python train.py --n_layer=10 --d_model=128 --n_experts=128 --experts_per_token=2 --d_expert=128 --d_shared_expert=256 --activation="squared_relu" --moe_layers=[0, 1, 2, 3, 4, 5, 6, 7, 8, 9] --router_score="softmax" --normalize_top_k=true --routed_scale=1.41 --balance_loss=0.0169 --balance_bias=false --init_std_router=0.0258 --lr_router=0.00205 --vocab_size=6462 --norm="rmsnorm" --norm_eps=1e-06 --tie_embeddings="early" --optimizer="adam_variant" --lr=0.00189 --beta1=0.9 --batch_tokens=[65536, 131072, 196608] --seq_len=256 --train_tokens=679800000 --steps=5590 --dataset="wikipedia_en"
Below are experts of layer 5 (counted from 0) of a mixture-of-experts language model. Rows are named router (the router's row for the expert), down (a neuron's output weights, with its number) and show model dimensions 0-127. Each number is 500 + 25 x the weight over its row's rms, rounded and kept within 0 to 999. Numbers have three digits each.
After each expert's rows: a language model's description of what the expert responds to. This comes from a sample of Wikipedia text that the model never trained on.

# expert 63
router:507501531503556566485474453500494477466517562463519511524518518518535522495493501466501496444459491481512492512521522506476492474487497477511484483498451549447467523502468524479519533488500506536529473513528455509505486513505538468526509492477522496494495488480482507449483511506520499476522475498445530438492522519491471491487492466522497477520535505536502502520484511498513477488477
down1:482521507492505455448517499527491505494504480491508451526456544520524513472471488493487478474471544494492498473534540439510485477496477489494486492511469526541545496475517523463471506545477464524478507512475524519497505540474518529494480473506455505534537524480497525506508499519475497493496463499466513484522538485463511549492473496519527459488503476529464540493502531526497513468541
Commas. Commas after place names, list items and clauses, such as Manhattan, Kerala, Windows, also comma joined with brackets or quotes.

# expert 37
router:501508464518501508532471519523505472505500510430505516496467495495501531502496494482536582515494518494514490484510501463491510539533508495513507489483507487513513516499529527432521516541476481507517495483525512484454523492477491442509486520479487478494522503440422513492485510540486546495521529507521509487536482520495489488473530485540537554520480497470496509487494505517469467487532
down1:462479489507501526514513513455517533550492466484474490529514519511525490453469485553497463485493521548496531493507509458541516480547493455504502462484517474507485529494515509452471516480512490496496515547510519495487500510492524513491507513477472479526492532476464489486470490467526496501530546478527541472460487499491505529516507523516496498462527470473513500442482472489461436481508
National adjectives in names. Nationality and institution adjectives after the, such as National, American, British, Federal, Colomb-ian, often before States, Army, Kingdom, War.

# expert 36
router:478508528468492498495522461509493542494536554512480482528472483454506493483504482490503469498528520503457478478512456460530523528492474528505526477480516511535526514459542471474507489484480515502497504488519520473503523527519505490520510508532492472488463520530476484496536515468471489506559477476544542527481534470569511486527525508500515526488499508544502524516551495465529479473527
down0:450466532507471514504467488460492520475463552478469485517492495524542442519472493505482506481494487522483508505498531478508529506496528480491523545480473517492551551465512491488501501500527497473530589513534523480495535472501501494505493457502513520554496472510494509507490474498529490497505530507505481523481522440523499519538526490518486534466507512521513490479475486537480498493456
Coordinate second marks. The double-prime seconds symbol in geographic coordinates before N, plus scattered openings after parentheses and table header dividers.

# expert 17
router:512501497466506516504449490533531497497475473515521454483523532479470474525506520531517480530520510509511554547495484483541471477483497492522515517507502489499553508445496513500497515485495501454534534522476493487456517535511475490521505463517499466525483531524488501480492514488546527477521509481476492481503496473515529562462518538511499531468484547552502500485457499444476484484504
down0:472503492504566536482500498469479535467509488506457481505465476506531478515497478504530487498538508506515524509482525493497505490486497522493510525501429541445495462487522506516492453457506502507477492524492491483517440541449483470518504488533449476514506483487532479523506471512497515490518551478495451555497504497512510544527487535483505482493511484532491491504519514494533538480543
Initial r/l clusters. Word-initial pieces ending in r or l, such as Gr-and, pl-aintiffs, Pr-il, pil-ots, Bol-t, often in names and tables.

# expert 23
router:512503538443497467483533516470509522500514478522519542473493532510544503514449507537539507500482514466487492550507495539459539467472539500492489470502506516517515508493502473476513466511502522498460499494497478475554518480513535474456478495478479532481537457526523500497487462506535524535499472532492472501491523481543506520491483501540494497474510467464502486483539503484531464468534
down3:461506510508518572489512525477482514502538534488498477530492500503528494438494549494505516522503477474565514475471537491489495507511493512513530533512473530532487499541514485528475523507507501503491501542532485505458525453521495461513493515523464512502523450515533485471508484457502513488514459488497474459489498500549473540503468492487461518493507526509459470480522502478459495525524
Mid-word syllable pieces. Middle syllable pieces inside names and rarer words after a capital start, such as Cov-ent-ry, Bous-qu-et, Id-ent-ification, Cr-us-aders.

# expert 58
router:518461465514480470482510475511528515517520491516481502529472512478565475509527465530536463503489480514492461514527476526493509532453505472529517493489536470487483479497489440478486481497541499490470473461526486520520491484536471507520529545475461476511469488512481526503506504544471555481499508512528473486475512518465511499512473455489498527507476510543530541494513533483506482551495
down4:498443477463472536514521474480505459480471506527484508486549522549517497475524508456481484490489477507518517528501499513494482499502525505500492531451518490522499526540509514465498508489505490487496462495513492501476518502566493510498508512551473488490456497482460508512477454499503532495520489500521497467552533489476510492474537477451565489513524463501478484496537467529540484545477
As and semicolons. The word as after verbs like served, known, employed, and semicolons separating items in lists, codes and route listings.

# expert 44
router:506548461477494494503502509474530497490525544499524529549517457463490485521531490511474522507454480452508514542445497476505534483526511456510449523473501514492496505496483484507471508490485517503481461444535464532508543517492467500482490483496514539473447503509525501506525476516493482488462492513525493473467469468529510494514506493496476507471507451504510453525497519530471459479478
down3:464529486509475498501494493524482476461519494501462449508512515474490495519489501531524503503459467498549501514485462474529472537463501543475492445466498481562496517498463494491508481567510507505490526500506492452450507532513488467542505470540511524481519468501526496509489519501501471485496469508505484497571509490528502478486482496498508497454526549552510525483491505490501535518506
Auxiliary and copula verbs. Forms of have and be after a subject, especially "there were" in census text, such as had, has, were, been.

# expert 55
router:470485470556532506528457510494463519522537522493507528488487528532537454478495493475501524492456478508539490449477515486498509477536531495504466515513491528471440470505506493491540514522479519528509484510528478478546519498510450502481514485486518489528511503515500511531481444487504538461475515493484537512513497444466497533527481477523526530546509502504503481527511490503510529511548
down1:503468511475513505526532509538455496522494535514542483486486512463534467478525517461504506515511487528474520472492482462468465488470497494468492489474480514513507535449502507477507511533493490515514506544506506497493509529544485491487478466510518507486517539507553492505452493465483421524488535485471494489512526460492564493511514493477517520545475494482527490538527510540474522525473
Table cell separators. Pipe separators between table cells and line breaks in lists, mostly after names in sports, award and election tables.

# expert 57
router:524549498513501464532478476517482532514505500502524497492502468493501461490484501513540485516479466508497530480512451491523558506474492555521502515546528492502481513489513505510469506509485488510501500506510492483482505499506484457491533547479472460526510464515552450522476511523529492504496482460473471494464511446500496499466521530475493587494497540478489498490528484539499482555491
down0:537452497480453478495472528505496468496464530472501509568478513500530463558490470506473491497523528515482470489498475496496492502487483493543508461510498475486503493493536495502545531479489546493506487501516540544510447481516560539487508478498501475480514492501470540449528511520500467503482529497509517498507517528502489518499515522471547519515510455514499499490450498477462461479528
Word-initial prefixes. Prefix pieces opening longer words, such as dis in disruption or disbanded, re, res, un, comp, non.

# expert 54
router:529507487508526463489535505517519506524481496484523499530541516493511454559503485462504497503520457516538501531538500526480538481484519556538458495516496493516490503522497546507483481528469499495493508542469472506469501493506513471488460494494529546476468500556495486511545471529509484526478483478493456466467531533512544471526494524453496516480501489500505475488527528522505550478504
down0:456496499514502481501470533511539463517521538469496494508520454538463517456503496505518487492483531501523516486521485475499510486499517505460549516462516506516508512504510541492457536545513453496461512533503512501495496518497549492514497485512517508504523568499534471498523510491544528519535480480464480508494489574504527490453500506486519480484519516500513498439507551472499462509521
Modal and auxiliary verbs. Auxiliaries and modals before a verb or not, such as can, would, do, could, may, will, plus go.